{
  "n_experts": 64,
  "d_shared_expert": 64,
  "activation": "squared_relu",
  "normalize_top_k": true,
  "groups_per_token": 3,
  "init_std_router": 0.0157,
  "lr_router": 0.000755,
  "vocab_size": 32768,
  "norm": "rmsnorm",
  "tie_embeddings": false,
  "batch_tokens": 131072
}
Below are experts of layer 6 (counted from 0) of a mixture-of-experts language model. Rows are named router (the router's row for the expert), up (a neuron's input weights, with its number) and show model dimensions 0-255. Each number is 500 + 25 x the weight over its row's rms, rounded and kept within 0 to 999. Numbers have three digits each.
After each expert's rows: "mostly gets" lists some tokens that are sent to it at least half of the time; "gets" lists some tokens that make up at least twice as much of what it gets as of all text. This comes from a sample of Wikipedia text that the model never trained on. Tokens count by the router's weight.

# expert 21
router:556478496501512526481494499518516509526526463517466511516510503490526501465519550463501485467483495495506496482517470541547545523532494525493572462493520536540456512496559456506468507500479475495492451531528514502469518522477546483492497511522521526504515517515497480464469470480457476513481472509514508525476503492486512507511495507510454559568515482478478499508534552499469489485505496456455501490489525503499474511464507500466469483528516456521522509506511481531481501522531512540490513498495471512488460540503483497482499482488507482502518479520510472495548491450537559512502498500492552533477466473513449513494534503490494502477495489503489466475501554493544507524535518556511517532506485502510472472446476499508481483502478513462504471508499490526514484493497545
up2:510467497511496499513528513505506509473506496583553513514512517516447516515513502497479542554474500499501510524499472490481463506469473496532486478483515476508492526531489531494485464476507484514530482447541467524447465517483465519495475515485465547454487513466516487506520493546465544518489457506522474488496501483470519518491473542464507515503527508502517484531479488475488498546554520508515490475504494440536465569488473501506477488541513497503496547498525475528443487499474483501488550471507468505535522491510520527493509508546480460494530530468477509496471488513482426486505474532483526494490465486551429512475515472513503510509513467471521522498472503538476495507509489515519520495523505481481484484506478480481489507537480485499491515486525501478486504476528515
up3:507499508569529515492501490483518476512482519511509505500514538480475451486494539467522500478473519504548515516505603548525499475514506494486480483520520528507485514521500510494502525478495527511468481517537524499501484496481510541458514485501476520481503492502470516482492487482493515501514521516514524476500520492521486494434524543538478487480515491480445473466516441498456511497550541490522466486506494457490515521526445477500474507492508503505506463507439506561473464518510511485477453498499491492530531496498474530536502496515505494474521468535497467473494482491512492460517475523513496485485479492568517484481499544501498510486511523490533509527459483510493503510497466486538525553462490510500458536453545509509505497448523513556535496491499483503461513532500521
up4:540478496492512504485485486520529514491485479520543512502513510469462495529459495460541482492512436475503466479511521469535528510505480503515512522532518461512561505472516497489511497493511494472528497502530490490541522517507456514477517487512497484500499480493456493478482454517527506530517520489472540472542475547486515501439501536487523496483512523498446544484540494533483491503520477464476544489482529513488480523565462508466486482533511487535484509488523463574468484533504514514447505513487524491508461483500497535506489497453485479523537520496548498492468526519502529481523477521500494514555520559527478504514521524512509496533480488521456475478480517511471483486526440490486479525527527469493495498514525505514497509517521535525531472515513531540535498499463507
mostly gets: " several", " any", " after", "On", " on", " attacked"
gets: " the", " a", " in", " an", " on", " at"

# expert 44
router:528519443516495509515494541521492531473537480522457518490480550492548535485503495464480461472525520512492505491485521484528485534516459518503485537512510490524484500500460510490513457511453455519478537526488542538493513468520500494502518471474468470492538492521512500534506520481526496461541536550490471503534515450518514520562497545494497480467511495496489495486495487529458525516482499487516528487501517486509502450466501503500520520479478557491518527510499531493471493527480494513501498491469525496489472510495519481434517537484503487541503500534471497523499465521499561514520482545541498480482499509482477467500495512460493484515500538494480531495486563493487556513470465498511547496490484497497496483512534517453498521549488458487499520526517488516529487556497551
up1:472519509502516514543551513494545517488509503534484497462457471533540471504445481507474524508490477501493465537489468560498522441485534527487499465477524501535493481498512499494473491523477509520490516499542466518497507486489483474452534465512491488505535490507511503520508453520513508495436531470462499479495487530491523520513504525487490527472541525513422487477525526517498481471519482521505495473480532485491473504473479539464493479529520461487508500501503503503483490462514476483496466521480493510519514485468462546531532471523478514483510462513508499520530503486482502498515497531503490494493573519502480538478475453484473500503481509505545542473472513502470502501534533474432518494468541489493509468484514446466494524515527510503519469491524564500465501521523521
up2:480519506503449543498503503540486518500484470508481511500482525531473535462539524482489465485491493509573518494473466478525509505503530474430485510483521541536483533472505508494515515528477509493455505524498508524513549461506554512510497488544494479485514493423473487514479514544497512458457519522510508510530493525532509500473499510503522542482528520486479486503502512514494507534474490494531486531524495495507493463496464534501501499491497520481510496472490496480489517532508523513514484519497480533520496472510513482541531525513536448505494511507527562485465509538491532461517476525514480481493489517483488489486519516517440487478480495533497460536518500446510497541549539464502510487462464536501457527492492536497468537485530477445526535510524505526494455516485539
up3:545496521543511490503475528505505528493528499513530460504491473485517455504482505494496514554484418509492546469510527521498504511512456519512500487505524499528566479475501494517491518489508517496488547466516509511462456538502466466523522466541466503507501526520504518477501503528542528507472491505444477485537494499520543493492482517501478521449520536565457509503515455480553522508503472528480496472460554468500501500522500464494491462498492481496476502540501518462498495503495483462489493569463473524512500519503513515482487553491490524499522500488511469507511491506528502529502501510529489532502478516493516472543493473482476493493527522485461547515469519520500504509492529435504557529490535501506467491512512500500470508517493482518506511514557456521498480555506495
mostly gets: "°N", "'\n", " Born", "″N", "-f", " #"
gets: " ", "\n", " |\n", "–", ".", "|"

# expert 2
router:524449491516467519454527509476489486501518511526439481500517480498458515473510532489517565542455512492530484492521487513500501545513476485467523503504516473515475486528546527522472545549464470474536498502487492502445501503517518506522481528501503570473446533510488497522518525495494509504492521474543504518503505504479407507517496523479483510524483508519499519516492460496514515457503484497496475496526508521496513524490450520484523513528472461515530479519421511517496502518541519505541469528515492499515495504506489479492524473512511482486488521481452517477477472481541508490467525520465534474485501477519502488520511530499527535497507496537521506496523467535526505514478475518495457515491489504535542454499451515531515514534520497493464461506487469494503503508506563
up2:531481513518482503542496461506481493518489515510539481520467462487530485465445493476509501525503524498493475519490522494454481483482460508502507471521440486497452484509507519539526522529494547466493501491516472514481549552461466524511493524480487559479532473508499523499475500530526481524512522556531502494504501480491529482548493438458499487486453490427509517507449500478443518501543536518528539458506510501516477480470491501483458504492528533495508510478473478496474522479478552454504498498548525542532505491500536506510521500486508469535529519510511503475519515526500515484450512518491466514514557485491520470519482480531488498461513464511510492488525478510489527518486478520484513529500494487472493522505530526503505470445470502525492491497495518513515525460503534
up3:498501495500485505494485475451490533551468492525466506498490511485481527514511501514524493469489496493515458547498495497468512510478499479538487523507495508481483465478501517548470514456485472495488461505538478450476525477528512485482498527520487525519525522458514489537534468477487484509520511533530511543493506479538516455476471477515495469545511492478465456567458529468494493480499504504507491487427500494490455492497517522514469451487522549517533472470532482496504506492467518521495513484498527498505487491508509491430537525496488512499485512496488523494484512533490512530501498481500493531527503506485484509493493482571466517468529474511516505510482502475529520494508540575447524487514495499498499552447511505477449525474479492448493505520533557535480504547487506
up4:517483520532447527496498488514508466512533466531498514498493484510470459528501484508488506503510486522518504494474513487505489467497517471480531562502497507488445500541499479493474538492498492499506468547549498545510544523515483501499456547485514513468489498509460478512493454480520481493545476509503500486513513482528543477479452471504471478486514476528518501548530471486516469438549531515478465527478472463521506481527497500502472500470512518490487464502477477453527488506452515505537504473470538503473515533527483506493514490513459508475520528496532496528505498492502545438495552534514462480536543521483516525472485438480509568529483478530470528484502528546498498461486503528475499531523485509499531526514471494528491506490514491498531477543515514503520501473512497
mostly gets: "The", " this", " the", " This", "This", " The"
gets: " the", " The", " |", "The", ")", "="

# expert 7
router:500539455504493512442485527494456516505501526503522497496516538443517511468501510507516499550479498511477483466538486494502508475526479479491469480505474501521517492496453538516507475426530466515474503524533517498522472519535530504456482491497451507498513496459492510565512512534512470449467478517461479441512501434520520466502458491486495446467508519516480460495483473495460517513478462478528527515525486497490555508487495497515499453449493495495490487501514526493464511488503477497478527501500494478500542537504478502525490525503497474570487506477469485520521516479476492505536466529499485455536495488493486500506501498465435523533515548485491509494521499521461502485497489468500499533464492496476506515528493469505522477485505494497539534532485485546492502506550502
up2:508480512499486558482499471508495520446501524492514494518503531480505560488494495529480505521512485512479475573479496497520502518494506515504459519498503513542511522528518497495464467473486478507511558495483503518455504473504488503601494498496504526526484481515528484522536462575499490503499550538524485528535520490543495537526442529535514482491502479489477484504491536500522476529466504520531491528511501507482491458514539535499472516546499503537526502469487497486502489494488534490536509503480464525477518528513506540541488511519480465500467474467515562461509473485508522500494498487471505496539504460474501521500481505557520542507511535503528450490463521537506473484512522456507464495533493509487490495498495502490506539478548472512484514458511499528486481518479487
up3:524505473536538512484444490511477541464531505532488520525497492556521482483519516473552518497451453479503526480459464552508484511525478477529507512513533510474520494484508487506494496495512470521488484486514465504499530525490520522523515509481464486538485519459526455480478521492471481487498463477490503526477520498493523510491492533486506479538509541519484490524497434498483497529524458528534447518498483485493506531503469460524463512476460510464482473540519528492493495484483496484506501543439500520509453524509550460533489528494525482520515481502479504538491504529497520496481516500497458503521487533527510456529528494485497550512460505501543474504527557502508521481504448557484499533511564476497552507512506525479515506533494468497514482504519508506467492480477474
up4:526502481516525483519516516490502495481518529476497496511529513496464506494491533517491503523523506510473483512529459498468480481462518501548515488540509515446486542471488517487531536510524486518546478465500542457559497479499513459524504512475546529546449459478505516521502516519522471521502517468466532545461474537476482517508507531504493501461492521523521538509498478543474539487499505506467503481515482491501539509490508499506483543488534480520497519533572522521544429511493483513447464518542518455489552522525533485543460464465510519496495518520502529490497501484470497469494501510472514512508501492500526513496521455510463491528493519498527489494495467508535494520495483462543543506480510495509469483509497481511523507509512529485444507493461497479503577505498486
mostly gets: " Born", " born", " footballer", "See", "Career", " Preceded"
gets: " ", " (", "–", "\n", " as", " was"

# expert 40
router:513491453551484518489516500532468564503535482497530519493516489468523531482525519510434492506510519491460524494526488500429525481504480564501444457504489517497463521464504508499503550467488496495527483504489461506530491495471496493507513510507516498462513472513497522486533499506550476531496475494496475482548525469516502526467465508490482474478483524506531456491472523488502474479494494482502539490486482525508471482492537476457515487523504488486477502556543537519501503502523547519434520502531506529505460520532493471494522514506481488509495475486466504524503511472499508477536487523461497518479456502479498484539498472481503548516511475490498493513527507481483518496473489492451550551453505459485513509483554500511551518497479492462524486480528470540465503514467504
up9:525445492512492493492497484461489479482486457519521514516468484540489489544497517494468474509449462526499492442500502513536542444506519473555486503510506550490506495489507495522508525487496463505485509447481537511456512482502451496518528497496480548477453532536506500495508455521473511518510463461493495530529485484523500511511483471462516512513478490482476526483523471522526482495491518539502457507526546497497529495503499463496495504493514495497476502497473490473478481525478494499525509553513521517460497495511505499493520490491509506534502513499484535513489504474481533446458491473506492514528527569486449530459478478513490520524516541473454493416479481488493483511503522462492479539529498550485489474470529485559515539503487460485491514521488535485527508471494531
up10:540490522471444489516530525478467464533504490536490505473487512540462499523508524509485491525529517474472475497442454511499520489496513477445518486450508449499490492545512509533509519537475491542496476488532523498450483541494479519529450508488460529476477473532468522504499483550518506505534511494454505485545472502481494502486515505525498497525517502507526524513484502465501520485464486485499454503520491492538502472475493512519475475507498508540516512500519465459537508519503495489523482503460489525505451511479517495490480466497486499522495552475560527467527553467497495453469525539495520474493528499506470560462508480516534517501456500535487507506489511518453515495549541501500512491518498492489509498442525475515531530507520492520476486482499476545521523537506527
up11:470461497493481505490496487493483503510485528525492467497466440487515524495493461509510440487525486484483506477536471504488538484508518522522455506464469491509525494520491539536508526520526466505467488480475500491508519525548456468518517473541498505496490542481510465480527504547448502465518466497500483517496503496516520492529472482484502516543498418517489506493469497518519507421479501505534485499485507480495480511517500492515497492516489484467496505508472508470505511474460541528491532524507470498526511465449482477450474510478523569528491530515483504542454522495527510456497502472516456524510502514508514501561525551522479485482510521505494489487507523483513519549479447524487504459519475485507465504496497527466501550520484516513477532523468480504523533491536446
mostly gets: " was", " —;", "|", "See", " Coordinates", " were"
gets: " |", "|", "-", " was", ":", ";"

# expert 0
router:564499485503517530467540537473484475481470506493503535507556498488500485486522483452481492501504482505512450499503492505487487505487468527524509498504519472518500498483515519512486527488564520513522499467470535485485515478499509511489492503507488487492520483543481470513479502512510499511495490492535488499501508525487484548499467488520470481457499517478509474495492568485482523504491497508464515446478519521505541521536498523437469458541488492499485462512449503481493495504473495494469577496478518519492560547509482543488553475508499470516577501452498504517490496497494493514529470495522466475482540487520522552522467492489503520493501510514524494485529474506522523514518474471502480504498546474526521452488500466545512490495446481457472504470509454469487472520449539
up9:487461505484476477510529491481506469502488533486527521520495488511470481492522512448452507521505542491460471484499459544458507495523502520519504523499495504483527513515463501549518496514534481490510528459495485480500542504489472524510490505505488482499478522478502507498428460546510525472524529523481503448519528509473490471488512510494497471478476488465492496480500496544534521501486519516498512504469471539506459488504506456497484498553504536522492479528509510463519509514474476548504522541476484491487487500456576514490510492465511524506506548516504496513528474500524531492537498521516562519501548483450524493481473504483493499454490509508515468473464476517501495523464525498503473511471454485520537509488544541528496438478453501507490525495527518507494591496520497
up10:486473487501512483504485501499520474524494504528535482519492506523505528478464492524546502493459484510470483517507472518569485501508476542520499508520487526507507470530527528473476524524484487457515472473498509467475490527493474488484513505558527460507460515512512476536477508512465526519511470475516508488533480522514468489536531498493495552525525483478464533500494526519502534518480530520490512520468474514497488508461484474487531511508482494500529484502484460500535475432510478475504531451520539489474468543503491493555521497521510527479501493499501555518529502489509535541472474489505470507466485518477467469523513507495471489527474445471464468483472481567500524505524534520521502537527515567517476473482454523500472537523488475547461460477491497532487457511488507
up11:469530500515560516511453515523483478492493502488480525465541554520509506486515497524493479520506508513518479470497523479502511504509535513464531491511469500456477472484466489513475510498464470499530517531485537522491485508529527512471510474544415469488491507495498493522529446525515486535528566516532521496530540500504472509523528493463492454498492542494511491496506494486496443503510507478501467487546485515466491475541472530487499492492484527485554498478527515500480529487514547491502494476484514504529508467464543461461472516490521441497493495505504489493510509502481492527487509492466456501478499447494492514465528509533519506485498475468505470527489460522461526488487528508468479519509465449496466539462513455515501469480541483493482462511478510526524460523508448
mostly gets: " a", "=", " an", " as", ");", " former"
gets: " |", " a", " as", " the", "-", ":"